{"d_expert": 32, "activation": "swiglu", "head_dim": 128, "norm_place": "pre", "rope_fraction": 1.0, "attn_scale": 0.0884, "init_std_qkv": 0.0312, "init_std_o": 0.00505, "init_std_up": 0.0312, "lr_head": 0.00621, "train_tokens": 314900000, "dataset": "wikipedia_en"}
Below are experts of layer 12 (counted from 0) of a mixture-of-experts language model. Rows are named router (the router's row for the expert), gate (a neuron's input weights, with its number), up (a neuron's input weights, with its number), down (a neuron's output weights, with its number) and show model dimensions 0-255. Each number is 500 + 25 x the weight over its row's rms, rounded and kept within 0 to 999. Numbers have three digits each.
After each expert's rows: a language model's description of what the expert responds to. This comes from a sample of Wikipedia text that the model never trained on.

# expert 57
router:439462493501530492531462492500533505490484494524503477485502518463487511498497508540535523545493486478523496539497492461530508498500493508503539472441497452541511456429479546495499476528530540449531508528491496469493534470449453495479529495478494503514482497477475504467491502499528481539492511555486502528553484494507527518479502529521485493507483507509523486498558507485485445483542500492518482508504469510489507490490502490504487503443491477476512438520484504530523531477495503455562515516530486503441471530497484551502471515511494449489491483507494486512484487482507499495476512495487540521507484505459508496484481507491515510502507500523517488474527489485476471463529523482479541500493453489561523508489514476512550528541500494481521450468488488522502470466485524
gate1:517501532508489476535462496534493508513525524476519509477524510474430499512492485529521490469506493464538522461485537503513478483502503504524476518473529485526523505488534488480477496480514486508519488493527479489542506522515481566554487513524510495533521510552504464504522534493527472489472494498539525488511419485483503469495528479494455502508477496538480507514464485511515500504470496514502511472505475518506472510517491525502486502505520478503533512502517492487502431492529505460496505523537516518532497511490473499481516487514497549512529512492448529504479521485551446488553481515492497504582468507559481463507541446495479513488482517502492506502527487488487542467518567515507505507491492473472534502529506461478462482546482501541461530518502494483517512498562516
up1:502484464460470486484517490498487493501490516488534495479497473525516507471506454505476506493522490502539517453513486506487485492513463495531512487469516478550536443494515521484531494517505507489462509488532530501523495522481510560460463524495508518554500479510529502503511513450505478503517486472515532480521499476541517467433511483480501493520514461505498482513503502521497494532487513503522509462511508514528485511536452492535508513484493492503498476506512482480539493501494495509483540507546492534521531517484525487477534528522488506499522559498461501491494515518477532454547520497513462534528449562535523515484518486525490491444542485514543490476513449539513521513504493501473530458493478468489554519531486483508493450510511515474466507480475452414488531490543498
down1:489457491469476468504510489501481527524486493454501427455527545507486519526482517511490540486509464504528505481506523488477481464524515486461480463469505419515515459527471476503518469498489516434489510507488572493483524517472478512519496504448494509529478507491490505483478515507476471489501512487471498474544490478464449484507507506473501540502518462472503468499482479491509501501468501469509550501497470490504503495493495495476491524508492516516486500469482525510481498551571531470493544502527465532516492517468512510496494496489488490502502478505461536502532477473542498515491518546510488488487450488525495481521464458472509469471466533478514517506558448502482433510511500476475547517504557523498493488494522471499493503542503472521539529529480499480506520491497496
Discourse openers, year digits. Paragraph breaks, sentence openers like In, However, According to, and the final digits of years in citations such as (2006).

# expert 10
router:465497547544483483510516458518531514528489501512489512528478523488526525492525469504470444482521561534501477539464491538512510503515498490510520517489513444508454493482485534522462534522515512486522470473508480552528459461503540499499535492490488494530525495499488510458516527463553504474472498495506491469486515548543467473492430524506478508489507536501477516488503472508514481486523499507476502512512482521522509492497466538505500500547517500450467483492486509507536518487492519531456532475446535526504484487492483533478523490488457517533537487499504475504496459513491517478476542492492473458495514466458459454523465488454534501481514493516494508540513481497454500523499498489456544490524478512509519501485502478489506485517442494494477525455483492511475453468499516
gate0:497498496493522471552457428541533540500505499519498495457452548472465509482481509485495461504511478512513499528473488463528522454513502503486493520499517498549469496537495486526553483464499515505488468480460485494528470488487493522496507494490523495488494487500495523450488494485467505465529469532491455528484499520491539458522538573503500527511482522509537499480477495515507502508515498500477514484543508533494495512517486517492532483525476518465513496501516479479497497465534507540469499501511493495481472477488507517476526512494534508466506474514510530497520484555452457521501489484521497461562504469501512504524481536479459485475492524509542456492507527452485496416538481452491507506498497466510445515488516522501541482492492506520472469483489516495464474494473443
up0:530510499461484486472511491529498489471465525533496491498470506469518529514498471510503522491514552559483485476543501521511530512501539517510493543499479512500507501517480443471492546522496520511527476478513498522498457515462497480460472472492509468469513499479513471486419503554466498508481503500499481479500468501487510523536503500510498468533495509512462547570481495535455531549525533495530487484543499505531516490499499519494509488461443469487491530500504505484463519475465503465514519475513499504511528463480477489470509477495491502510471501487515521491506492492526507445541500503487496544473534507467485513489510456478489487546509481483490483527492462465533460529488488502535490493428464535486521517540484552487496473507521500465449488481495507489501492490528558
down0:480501461471536473480443472519537511473527469497502543458496503515511518495474485472522550472464504480491446455534493512499479523490551498494517516557497551525495501514503463521519504447483515565516526520485483471502504498500482509498491456470455571507522511531514490523482495503528504539472489480509499496530510480500489519502481485523465490532520502490525482458474543526477495501469500519468500506510487485487505509516506503479493509522520489503508516477490528443521479522473514490523483495529464533523535537512513532442474461534520527500501489497474480491510508484539500507531474511509523480495497494492501502539456472503461537503471477491492480485517514531479467496449496476480409541483501533478541488524477488486505480532480554511504493537533497505477496505543503
Prose function words. Function words, connectives and abstract nouns in running narrative prose, such as had, that the, However, due to, control.

# expert 56
router:538536460493521472497507508528509491524469471487529515491543492490471454505502507457471525512525495505460507511521492483536479509452537511494450507513501534510485503508520504483520492469524498532450509493504506529476508469485507532468459512542537518544535518497550499532504538484552528504469502510482530482492521518474541502467492529512545530531534515507540527505506501498506488540504516464528482500486526490545475514489495455479456510500474497449500495504495542519518478499486501527529477543505443469542514428486522510475469490548497485536513512513469501526458505504538521517504482495530558541480526509519472505486535461501488528518481491498513507501504485518530489493451496516481493514515531482516528472497493481529491459517540509502501486455482470541521560481517481
gate0:547494486525498463481540425522473486510534479461544477507501499489493502511533529495482533506499502439437513526474476512472499480475503509479495501491489452511520478460476533526556485517512448521474526492527482505530491509530536496494499500485528551503512520523492506548457519492549525482480480458479507462465478502518553525522487499502489472492516511506495530491510500492474489491474526482549472513556471485493541509493494438483505455505473524500495488507456508482499485496498510517526501474517520498511508447523553505517489485508491498525455505477505533492539478483552474522487508481484501483563526514532518485494519466484513474484517514524566513511497482523479473526490492495486521517505547486465513514445513482504528488489515494500518561501507497507473476494466526
up0:489518518502476481506524474505483510470527546513520552530493530544554530464549469519535528491560512575480517497534477474543502483484479482480500475499487498496516485544484502461531516505496517539548479413518512456478516447491484543476499541499490507504482506471514494509505521467487509547451520504478465528541524468514511493494470533497509520504511445506506548518542488511486508499508493514526502507499493484508445485489479495455525516466529489525504485528486507439448460491526497483468503536484516465486495486491469534500502489521458491470482491503479503511484514500489524507503508477514478482499475482518517483518484519471507541497494478518492517475518475532493539492529554525486491497499493552509499467492491494492513483464508488485524525458503487476499467450480518
down0:523504480507486519508456473483495470532513488486528496489555528511540482452521538524542502523493551495485458536489531551524463518473500464485538470497492493497484505441509482472472509497519494517486505493524496449482507461508538548492493511520526510545517462546533506507450501505430491507526530471474492481459489539501449476468462488498496504462531562509473515485515490493518504499464520526514486454495442454491504502508489459537498522486538522459490504513501508478482481490513454487533488482537448528494494516490521501526499486510509499527505513490509508484450542521504499495491463457520511506487530499445509515522516492450490534487475513455513495507513521496518517545511498510468490500507490465498498499465484517508531510458456515487504481494508483452529491511515501
Day numbers in dates. Day numbers before month names, as in shipwreck lists, "on 24 September", "9 May 1867", plus the first digits of years.

# expert 6
router:513478498495448522526487466506469495533524519501524495469499480503491499509482501495484477534521562541499468520480509511476468489520481527494495485527524453464466459500493490495482485561529505479516471552498523535533493536510532477501555522521481500514538552486502527493517484452527491440494517513520483501535523496534479487479476504494501495520517504449493527504511482481476475495493481470472487455519475501514508514519511538515511468491502485504472505539469506488543489461516534504500529494439554495502472440462510519423487470537445539481536485464495504485515501498523478480515508469475480501469525502513512481503458500511498473465468460531471544542491496485459526527456523491510513523492484482495526490488518486465492494487495493474504503487531546503515489526513461
gate1:516430488523478489509519471486471466511497510515513453555539498450460502488477482495523572579549490538466491536523500497468491512477495486510502473520500499480504530458509521490513480510492553481476466554479451533514505500502500470507447514504507463486473503501500478513491533506497499452508481540511499500505489506493534539479508495505481489555525507499490516522488483496489496466538448503473518489549480487489510496464462453487503501498511503490475485514480489504558546498521517476535517454442482521461493515520485508495467517547515508497485463457505536508518478492511522458507480509514512512474457518502500508441490519503493531464523506548476493512504524528499527509510474469486504487547476511509545503504495493465457483470479517511481504476488535498478492495490500
up1:522481495499481513515524478501507477503483488518485499503531470508509496470524483464518503545489509513512494514589488490485549483512494495497484454518528505514534522470495522526491484511509511461456504525468472573542505499534557505474494569460476498487485502509478499475508503484499491479462470517502483536526468519507529505502502524503461489520505509535516525522494473491490490476521466459482520514539463502453511470474488489471489525507485493477468497493491509488526501507498471505496570496424505528482508505483492515486525554487493545486484482490514520471547458472528486477484504531496499523441450483508514487464518501522478479471533507543467482490489550533519538541471509526527484471516482462510502487472460494497450484447496481501519518488533523507469527501514495
down1:516517498494518504472507456487453497515540489458487465491524500508480508481462521474510475485517489516530507476486450500491485507497543468505476497492518418519486527519537493477513466501510505531506560462556529538526532509500493545523497488493528519492508487468485482464500477489519517486505505513536508514484527478482482512511508519537507517478477509508521477478528507495489523497438470524523497468483519483502523521503523445506527548492518516558507486527508537525493499510439488475484476496556443493521494480488521493464509498502515475525495483517517532486471493470529459481498474520442529508520478516485514455528480452573510506515519490470460504474485485540535499504476487447513525534500502480442481513532506519508539501446503531496519505507543508500509516523519504
Prose verb endings, determiners. Narrative prose word endings like -ed, -ing, -ated, -ized, plus determiners and pronouns such as his, the, various, however.

# expert 28
router:516520473471513516444499491534485468477474467476465541499522491495530498501521516488461486499491485455509507518521499479497476504513501496531531518478494566525521530520519524500527502499544504514448492476504501489531548526510515487484504495519505474498523534476502502489462441448509524476492484499528529473518531475472479484487481564493532524517520504518487518491506520553511503502482508520513499481528484443499496469491520492479447475524496526485512485472497472504527514480467530496525509459468505496518499547442552484468494508477487510486517486500539446460537501510481500448504508486535480507503506488543520481512479482488476549516502526465552516535487467480535518503494482459491462470479497481449480476474487575493490450499501516519470462512479490499514535507479465
gate1:566483491502494528484526460537508480491526482507534490513496519484504515521473453500497463505512529505439516589551480488487446512518492497529527501519477493531469527480487474468547509526531459490550530530494477499532506482461488536507503509496565491477541490519464493508482481491537506485506536492484487513516502489543483550492479465490477489495505534495490506542494464490462485521472459463502521521475467474518528510489498529489483451508455503470546478486525537490531515510519511496501460503514477472502536488439508502462493508497516511476514546525491526484496522521510514508529494505495481452515510479531517510552441511494505512483525486516497512534497531497516488526451498480488536516449479502496495509506472484484485470460464499527463499462496523509522507506496507
up1:494507502540526504464524506512501471511514457530479529474504501485508532476465495474533465529497460509502498532507475496509480540524482466511515548548509523529462529487513471485477460537530442494514527484499498503508516481480480550468473471527556491521521490530486498510494491531491502514489495491477468557507505410481515507468478473509524510516559498501460494492496479512492475451499499517477485535491498483495520541475482482528465455492498543469548485468529529481451478501514452492465445502470453450486506455503499489532477531475534474485517484532513544532498499498515545441509501504518456486491506438486503513520498479490519532508476518518504499476478491532488485501474503508519491490520483537498471524522485496513501466491498505529467492502498466492507472493490510
down1:504467474526475431542516499518521482531485514496479478472550508504524512541561485542508515509507490467497553511525532529513468507522519554470494533449518508484539543517470540479429485502493531497485531462521497512471530473530495486516471522518482520511506510531511485503495512545503502530468477509521502524523473487498480460522491472519530535482501475494521458455493518524493505470440496490492483511471486505485507475543528529487512510542535494509470485535508492508526484484495469497517516514496484483523530490479534524514542515491508487531557500529458539505494476477494531506519554531500493469504537553508482529486521497559497498498497492479502507539527508521474504476480507514535496528477480515509484487452533481487518474483456472548541517521492526506508499484491480
Capitalized word onsets. Opening pieces of capitalized words and names, especially I after pipes or dashes, and prefixes like Col, Cor, Mon, En.

# expert 20
router:514479541494454473553508486473473510467492548472549524554515469510510496485510482501529505531529472501510524485519529474472466539531497508525493491507520553495490482485478521498547506434500496500502518483458479482540516515456467496504484495549511503476467517463458491457520492524540465472502455477489489476531504520510489530502497476438502516467478536504526511465475499485529535502513532450533508488509490471506490516505556495478470493514505547495464538490494484524545534509491465515507498523482500493494511454465485515508476534479487531481499484475525500489477490516535482508523469467503538490522514480515465542485494500517496499471506513481503478486497503459525531522515468515506470502524470519545470500472512539473442507509491495493519495475466512569478536519480532
gate9:489539519530494515515510476522479506543499483460531440490491494518507498499467466458498525510498519525473508532466453500498516445487493540502482511487498491513513520501524492483460542500497508512518480467488514489460527501490489486536490528485502532500461437516472469459530534493445536499500515492465501478493525492488516489540513494501551502521478526533509521471526516498464503512449513513521457456459462469539510479561508496494483477526465474503499450514505505460498512461483528488485513490499450430510530486509504502475495501514525511522474507475529520496508529460460505507524483525475490484488477456517507522546489485516493492487442512483483495495484513571500482517515495523460496467500486486486510480494500513467535530553502522489494539503454463494512488449482463
up9:545528508500473515498520434503454522498464528449546496532528490519500517499524422515509521525540483468524528514472483465469494466483483498499457515479502495477546514518486459476492487459479488493508507472468499498524524477492507473541495534497493539490478476492474486487491491537500468470504527493509512474496529477489495520515505513477541519503501525529499507490541499502500516497465517511498485465464478477501515447481538481504494479499517513501490494530502495460504535445474497479504522480481465492518514477521508508522459503509472550501476479483524547466513503484503517513558536495503470472503522461538493534513476490509496450472493504470505491521464512547472499538533483539522512492487514467494480467470454514436491525562512528528527528506506496465521493443464479
down9:518538531509532526503517509517506502507511558542482493460563539503523478486468486470517478492508506483469491481519465518509500504458493503486522522490491527469571478510545536489483512468482527502494508531469523496502515536511498494496560476478444528546482496499494464536478502531512507525528496506488464485524522486507540487458505479512534513472507537477551502513494542469518458504503498533514474478507493514498506499519489482492475454490528512483540459523509547470494466496500503466490498517486472529488489481522505466512501499504480496448492489453499510533467504510486483473505459482507503515525448511540518519478486507502456529553507483478518479553544517546546463512518534533483504497485484511482480492467504552471456499481521478533486514515466485529508544519463497
Mid-word fragments. Word pieces inside words, often consonant clusters like Bl, cl, fl, sh, in song titles, album credits and film text.

# expert 2
router:422449498519533528483529467540494533490500496526460505538520493460485507510504470548514509475501506508514564487516538483580535492486465511495498537507488480511506520443509554500515504542504488465550485522508484480473494502478486519499546531484491516480482513463481515508477487485526520519456507550465548528463500512510551504524486509544503515471491501526512484474522474512529461499527495510535509504489486528498502468488500524473512483504530490499492521480479511501496485475482486462521499502485477517503484533485469500527479474539508456488505498504535461535516445459517494529509485518494495541494522495487468475509510520511553558504519521490473515520539493482480504517519536478510512500539463490493480508484523497462530513541516467512521500465503534535485458489462469
gate0:522517477480478499532492487509498498437505461532489491474502497502479497531528539472504474543461515478506473489482502461506468547481475508532484486444497495445498474512526490504482491531488471525548498509497521504493523530480504483539501506559548511481510454518518517505524502502507447509494506476496544520465495504470498486509525501556514451490502478518494497470537518493479492468517489532509518478490517503514480479470525540509510505446525454537511480470468477495479476482506527492512478539498527488583537502497484493475480503489469488517496499543509558462532499484526513450531466549474500549460495542532542505507507468531514525541451509459520506475516514476519455489526520535498499489470502486510474477504530460521500498501502470499507538537506495485495484495485485
up0:489566449502518503517540511506480495482514467491469525530427494513533528517506527482462470523473514504489532505530523504534516512485492513509549471503503536503530505506490499495488553477495480484520535487504496478472567500529531509470479499456476479503504489494477523537460516485452487507471491513509470522503516549433537487510494517479487489521486488506494471547496523470478469508527497535496505486505511471531471494528546492536520498482483512549516481464563509443490469511469479511495517503493496482543487525544478501500518525530483475491501501519509513513548540511433542480473473503527505456500488486500488477503490519473509520546483496444518521531461458516455497520523510501534483500495481500489525508504483483500498503494460506453479517533515503461464499515507516
down0:540468513486494468495448501476505426532458534491495500508529508518506493482542470503516493477516490472477506495501499552439504477557484442498451482512487547527507444523444494512502487446516516500481506483544543467530491486470536482459470485509527499495462510513502485500525492500539492507539526520484498534546519446511496492528500528506485508500479486454529501491509514508541502474497522469524501486535506532479491532522481505487521484499501524537474502514510483489512464490553510523473473500518516461468501499497485483519507495504520521515493525496476485475513557499498493518501497456527469461532483475467459516507495509495459457519517506509503558530508514478512509526457496492538513476511542489465516479508489473480462483488526502532495459479468473511504540548525502
Clause-opening subjects. Subject words opening a clause or sentence, mostly pronouns after commas or periods, such as ", which", ", he", "it", "He also".

# expert 19
router:533538490540470510529521514457532551483529543423464450509474537516505514496490512504522437544498573503507505510486473502488477475518511469530528455492490545476507507483522516482572510489500475478496526497551540508493480502492489535450480513513540467505510490523521482502504510504475530521498481462511512530543519516546475520496550452500497506504525489523519479480516469526501504489502463490508431529513477519474485499534483494503474516528485465480510475505510545501544510508484472523485514506505453480476501510504501496479523490515493520489540483505460512524501539534491469484474481491542499511477487514508512495465479548450530510509540486525524473484513477493492466481504472482518489452485517485502509476513509486473527500517487525527505479462444492483493471505502492
gate0:483499503509507496439472466509535496481508518497491484513478503499484522539473488495505492520497504466471526506493467514548504505539470550539476434489515524503532519485509544565492477491465502490504518519481514515520524507500523542484476500450509516526522459486518455570506481441531554505523498515522500481518510496504491479542517488484446478521421488530501450526549486516494518501487480510497505487490453481481525532465484498481504483534503481551476512500449506521496490494497525509488511489477471476455483503499503452441493486488519502500566551489505495500525497547432532480474479506508495479512509505543515511495508491504474500500501490514491516483504498514453497473524500516527510485521470535488523472487510527537465537487500484482460483523511520502489465503497476
up0:508475504467490534530522490485486511503479496523504558503482516504498471485506506498486533465485482526533479497491502523503466522469529529444525543499500476507484464464482486477506506495527513485488472481519467494496491514500477459524482477488464505490482550497473535455515484511461472490486482485513490515464471449494486490500479492533525511440564513466484511508510483472492504492499506516529530510450542514529503452509510505520509557446515555533524494527554475481482458488492510497500490504478530502538482485443462526513480472515476457520435447524480484458502532469522479537507511484492502499523523500487490496509447493503489509484486517501544520530515508492513518537449520458460504492516529504489457486513491521507508506559530503528519499456499475511549508470483508
down0:533513427506483498503528519479507509494512526498487481493506506474547516508530499539521534516498461483513516475481498465463487459525516492481496488519509506541515495513488484536466471507492457569509473491476517552514457525478533491465503493469502490530526510472503501490499477470488542513479492560525519542488492515502447438525530514501505503550540522458441448553511471519533489494531478531511467546522508511483542527510483492489479518497504492461528525470484502485536529515519507476463495482474486487476507508480488520520512513506528461534474524498542516524498523522466484512471527464522523441529478497476547490511501505498508497483481521548493488530532508517484481499486528497527510466518508485509529488478447513501518485464521489478479512517476487485448466515519528
Line breaks and infoboxes. Line breaks ending captions or sections and infobox field starts like Coordinates, Born, Population, census, plus years in lists.

# expert 53
router:506478493479523504496494486483527514520488505521479483510477527483557509477476479536447580510478454480479570473472547500557511500530469457470517486488505536498523491509527505496493516491507513476455510504468507490529479465487469463485464470455475483521477476504554484523524469484547494533478528541513488480556531477516463488494518515471490542529510470482506538508536510484545502460494490488496505503464511536484535492486475533465505514503521491562504551481523459492482476511480508444497519461465480512508512514519495492531519514493500510502510529496545454521493488504471486516506482507489464478493484498439528537549513496514512501524485508504516506486508511525512485519520489519475479555528513495481528518531481534514512524545523498504526503500490476458512497510479499
gate1:519498518457522488469503497524483492494494465537510515464493491473564530498489500462470525474497460476481537451485511514495500495437473496486476487463479480512505500506456504564514531504509481568488484482479489487478499464420525468538481483486474497521543497508505466485569534492489487506488491522496499506446494494480519525488513506520500452495511532496507512502532486463513538494469478549533504476501475499556505526487519522485500505453496497470480466460500514484471494513462479481506514491483534473501491471516508524541485513469514489490520528526479457530489548468531496499516501535517456454467512524466522479502482528521540509510469473481464528492536497493536507484506498466517498508506499511487475556511483526490496524521497509467513451506539547499502521523528494
up1:483518494520539511512455471511507513505518479444511500463470470494497507561456499499501497476514514500555476451490459468505498542523492486494506485509506524482496490471544488480489498474514544501488502458517536489493492496493493464516502482499488492513419472479489496481486506510508510483468538480526533513456515494502478435493497466499509483481502521456496490444527498508542521456483504488508492479491504505486506541545497484509514486516507487525496509502494529513509499521429478481542469517505529523544533534488465494508490491501460497407510447480505551496499508521535530462526494494451511515507510499545494499494487492487500458512487533510522498480463493480500533511465488499508498536489510520511517471495536514465500483501523508538563506527462497462523549527524539
down1:507522459492515491534540492491476502502499488509527483490487492526501473473477494485454426502511610488511502484534489507522532479520525529535516483513497554488505517528511453514495490507487490475506518513542480496536506484497480526449527471488487477497494465493531444480568528482472470544527521489494497494466492526501488501522474463508493498454477508506500481491502519499452494498491500532501542530482544541501492494437490546511498490511536517495478459474505544495510474514475538489546457539448541557468465556517502493506474494461487532500519466479493500494514466508494514528472535521481498485535503486521501455483506531482542525492497506487498471493489486484510489514495498544491525505517476493524515461494524472499510492473509515493497512506475523537485523481517479
Section breaks and headings. Paragraph breaks, == heading markers and table-cell pipes in lists, honours sections and tables, such as ===, | Party, | No.

# expert 39
router:486505491521482489467519483454516493523542545533503495478529496490492525522541480498489471506491535464508496551520485543502515496491468517484508494531518481496522518511498517515521502509512540478451534506509510492473528487485513515443477457461471456543521462469490519542498477443490473511514490473482514519504538490544497508530490509482476529549510505495519534518543491526492475509538521475534532490492503557478480467499447481496549527466482494501457501487503531486498523457490456550471511485497520504498514526490474502487489514546497516499488530531506472491484513526488537505491518440496492471521522508485465453494477534479503475520519516490525459533559481533474497502507461519475528498541507504484488453487484537504463479461474480500477491497501519438521494470538504
gate0:513498525474515447479479487485478505480505510460535474460502511482520488497499494466499505576482476539485473470498489486517466477498519523489505513466513503531475505499532528525508479480483512476497507484514497509490501499481498483470478478518478428459503449519514484493479522506502533512477521489513537500564492537491485538474495510555478492509506489445493529494440474519435526492508516516493515464541520506473536493508486475481503482504507492461523480503437494483476490488503487534509480512488513472481565501508512502549467512514512456484485499527469526479471474545522510493546534508546529497491503484520493499454492536529518465483460480484534445470503522500439497491445508500471485512488518517513481487483475478497497499511453489491538498497502509471537497533508562
up0:515472513531496539469559533504488533477485475500510542548526510461479510493474532511509485507516484492490512516495526521487488528446485473493449559511445491471508545482496483453476548493487488487515483509498516531511528504544525516521505513527510561486483520550471498512431505518537517500489499504484466485463497535514534460509490523458508496466515525496501482503512557521507471512522453495512505551470502506509506495475505523515494519504469500511472544514525521526490494542458504498504567511534471530481456511529482522491504509453457531496522562488521494508501493511511485537501447503468481528513518518490463508540538463488505491512537524541485497517502488465515554486529496527519532502484518500467496462500514488506503482489477536509471489503495480505473486523495502
down0:524547488550460496508536474477494507499486522555544475483529522522523491443509514546492534471508486538528517518479472515559498549473455477437513465475508504488511495477542529469491507445475516482495491480500522492497502491480494516502559503501510485524474488503524482537509532502514468527538514500519471488458532491531472515517514506498488509486471481482525517477483518500518527512541513448478513506500530538444542520512502499522495569502511511470443506503490512513517519490467518503470522479529461485541486509472495528454497510523471483504459505489522512499495493480471472484453517475484495472486487475473499503485474516478491514511500453504479494527514484506505492465526454470547525533481502475485511500503498505529504503527480497441445470521482473503487513516520449
Sports season vocabulary. Nouns and verbs of competitions and time in sports prose, such as season, final, win, lead, tournament, year, minutes, second.

# expert 49
router:489484472515522534505477470501481531480497485477495557506529506505511499481503486525503492466470523542484505513505495469513462523489496526503472515489529496488441517528470483483482520500509524520520514476495474455531474454505513506501520491496522500490497535515519503449531512513545506488479472511517538476513526497466536487499501509478512503505532519453491519488530530512537503482469478503460500485521488488511508503465529543484464495510515517512514472508490482534531464549475444513499472510467510522520468486560450524444538522489498529476508539482502511525468530499501472520487518523512446478495493489521463503513458489534494532471526453502517461507517478516519523548467488529559489482456504542472497519467530539497472477521481438489461465459504461510525529513546509
gate2:528477491542482465506475535524501460526482501522539494486520529514505500528481520528523545501540494495529541532530521479430491465470499515498512514502462485529524474487446486496475482502511508528509464454508520454483482477538471515503505502501537519558521492492517473490508519530509540538493518497493497507522482494516530473512489521498539478502497450459481454469486492520519530476489500505486477485483512509473498502480486559502491479513485521500441483487488516508507530462529508441512513487459491476491477494535493511489524524508545488491466494527473493471462486519539571530482515492500547485494473527457514484529505506479535515512526498516486528523569474460510472507543508462474513492498486508534483529476447521508478493494497514519506465445490505532500533492487543
up2:540499515511489463461469519551506478490487501505516512500495526493509490501481510526499521507514507496563550519512528474431504456496505508475521535483475484519528451483481474472481479508527497501539516408479507464519506461506457489493499492495536519492480510507495458525495481525482520505485520503504499515556477479485546472520524516481493477507550493523470470499486487462541524475494506465490513501487482527503536518475520525476449498509485515466448495518497515480489555499490520513489527501463475485508454514525468505471522538466508493499477538511490485500502485536520549493511528516493510448446513509482485468480505522489512550477526499534528530540559474451477539519491505495504501497510462509510499507490494530489456489511491458496479494454495466534524527463503523
down2:503521460476514485524504524480472512499521547493508411462474481456486484520481472511512479479504458500492486461496492508525519507448474564491503534512463470520530542514542489508496507505492475487491520538493517469462518531489468525516485495508532481481539470524497470482450515489512514521497507548550507501464529500468475513462507487486473505503510542494540466490437499492489495515514473464492480459503505517471506525479495474523527531486503476517499509480551474467515515495502506506496523508482491478503543519461527539494455488489487505501544496521490506477486463499488482512499523414502508474495493495535540546505519468473495516517500551477546459514488495494495488492499519492522493505487474472442500502495486466476481533478526549533501504532520495487475446485497472
Inner common-word pieces. Pieces inside ordinary English words before suffixes like -ation, -ed, -ing, such as offic-i-ating, polic-em-en, plus adjectives like medical, legal.

# expert 0
router:523509487456491527532454520493502470490481464492516555500497519501485493506480524503524535487466454495490476519488525509502537524533496497526519511482511556480507463485487519490511484469483507474521535489484508478493473547498473485514477469480520502495503524467523510505527501495481470466536483461525524486527523502480517486480481496478557455481534522486496531512532475483567560485448522508485535524497500493474482508516510519480473470508490494459528506480467470502516498530487458471563484502465518488499494494491540547518481506478480435496476456533469536554505521452469546552488493487516517501538494464493515512494514491525502484468497542454503475502480469514542522466521483543493484496506493541445529463522481475490501494492508491499502497505480485494517540456508480
gate2:461468466504515556518491501547520470498477480513472523492468530544463474502495499539500502496475461498508517517485499490486544469491550505498500544508515498463450472516500470534538449502500528487505568479519510499516538512542492532544510475521492461528495507464462496485520482508487480499520474470488527476492507455498559480490483494520485483534556497522531508518494467488513500461505511538518481507481532541539515516492525523473483486514542532485501485516516503513462511465521509529458493512469472518534468519486477479462513516473527454461434484528502487503526527494448554488522536507510440496497476456484506478502487519519497510506533514489536497519494537492519483499470476460480468509468505520497476502539483504524487536542490525479524516483498516489481508501489495
up2:514530523467518496501538450489521481500545487475488526469542486498556538486481485503498505518480501487484503493515487508539477502459499511513472502537506479498507511541514500512513505507507507457493516481498459479506476467489537470516557499427525521512558503528471495484493541526564489543513545514483492527468535524481497492462518526438479510516526479477516503493464521500511476443473543475504466506518470434502504501446551514477530473471495491461508525528511522498482525498491506477474518500464507521460497523529467511492509502463499490521507523485480508514476488520489525517515533537524496476505516486519466454512508497524442472489477488489496511504448487510539498482505525506523505517485456527533538539480547533517493498490515507514498515498480498511520492515547556
down2:455519517495518455515519507513507505521500511475512434528492518470483531484527467536503511546512539513503507497506480540506470480495505477509453535511480502553505474520514532514453525513498484554462504486458500523558471460470486490524543556523500479476510507502513504523481492553500468525461517515473477515518482449519505470507459524509498512488470496461483472503477487486503483524543517512451487521530492536500542487505494489502528515478502488543528496523504514464469449558508508474520528518506494528519491471496522491499455531525482547524483474463525490507472529515476460503492478533478492525516505469543517498513484499460505480524495504519519506525487527462473536486464537493509536523517489486455465548480502530537489475527543493493472499492548500512505504519524497
Word-initial capitals, name pieces. Single capitals or short first pieces of names and foreign words, often after hyphens or headings, such as Jean-Victor, Charles-Joseph, ===Vietnam.

# expert 55
router:549507473493472439469504510509433482443495519489481510533486472489487513506495513510521540498462499499466520442480492449517516479503469444501499438489478525529543478488541531520511504516460488535521509522470529436479474529508467490476514519501486469456491502486501446499514476540488480456520510509516495492509473504474505508524536466498530482518492471482506456524502475475506516486476491514504473537508504520511504495522505479501490479510494503447502476507497495488480522486501501499499511460490526481462516484524518515509468479501524478471507468501493524521449462473498544511530469507508490527524500506491491510535458475490527454521479497492484493446541448529441505511535466523491459505480484546491488481503461510502502541529505478509449527512531479515471477489474536
gate0:491490469513498547489522488486503536502519490524506454466466504514489517505423499509521534489442524522478499477515521538516539475449485506535504529471507512475490508507493515476501482487508536530468553500501490494498536514536509528459506523488519472516500512533523550508492515534518510500489496502528521495481502513491524504494505502522512469506452496479521483510437528491471485541466475520506492479496482513478536547499475500510540519534545484456488459515535477540536520503497484509472502507488499484474493490471489526536442513523485487459463511486443503511493555487516490446494466526550488475503497531527455483500545493524505523489519548505481498492524464500486487451561476464524498498480516502442507472529526528493486508518472531471489498516478485525527501541509512
up0:500502499510483508520503532471489503483509516510520479486479517486471511510450497532492478508472485484512509468510547508527477489465484483490497513504528533466514478461501552487453530518516486502515540483492500526538540501444460515473531524486501422494434459538522516534500504549498505487516531515570515548532493475471521501537512498535495513498480520487474505526516548502528520473526486484490464537502502515489512515555493507519488506475475508468525475476518511504508485440535527508527500514433511459503467548501506483475514485504513519475495517534513516519516473507482513490511529496441481479529510527488534515445527517498507551456470515533501479505460502498522508505481478493523492457505524505489497518472496497494536482509442457475496508489517463542500489529499517
down0:548473514543458537529483496478474486494548500514509483489550509516482510514538533482471485481514428513513510530490521486493495507496476492464510437524463480499500455489471522491522467468510487485504447469494488468492473540501493473522499530498471514523525544530500545536438514511490568492529481502494496539485473502530472490507478497501518510507504509493448469510489493497480490495481502499470466473527526499441465488503453529531510546473477458522478500476529521480474518505470523487444554507523487539482500521491494479496486519533514482499494513479498501511520506494533506485536497455474553510497499506461500510488490515521493486481447499511467493503482510494488438471516506521509483522493488489510502521517469515460473509452466499532501507498530451491524468524553489
Capital letters and codes. Uppercase letters and digit runs forming acronyms, identifiers and codes, such as SAR, FIDE, IPR, Q26547665, N129.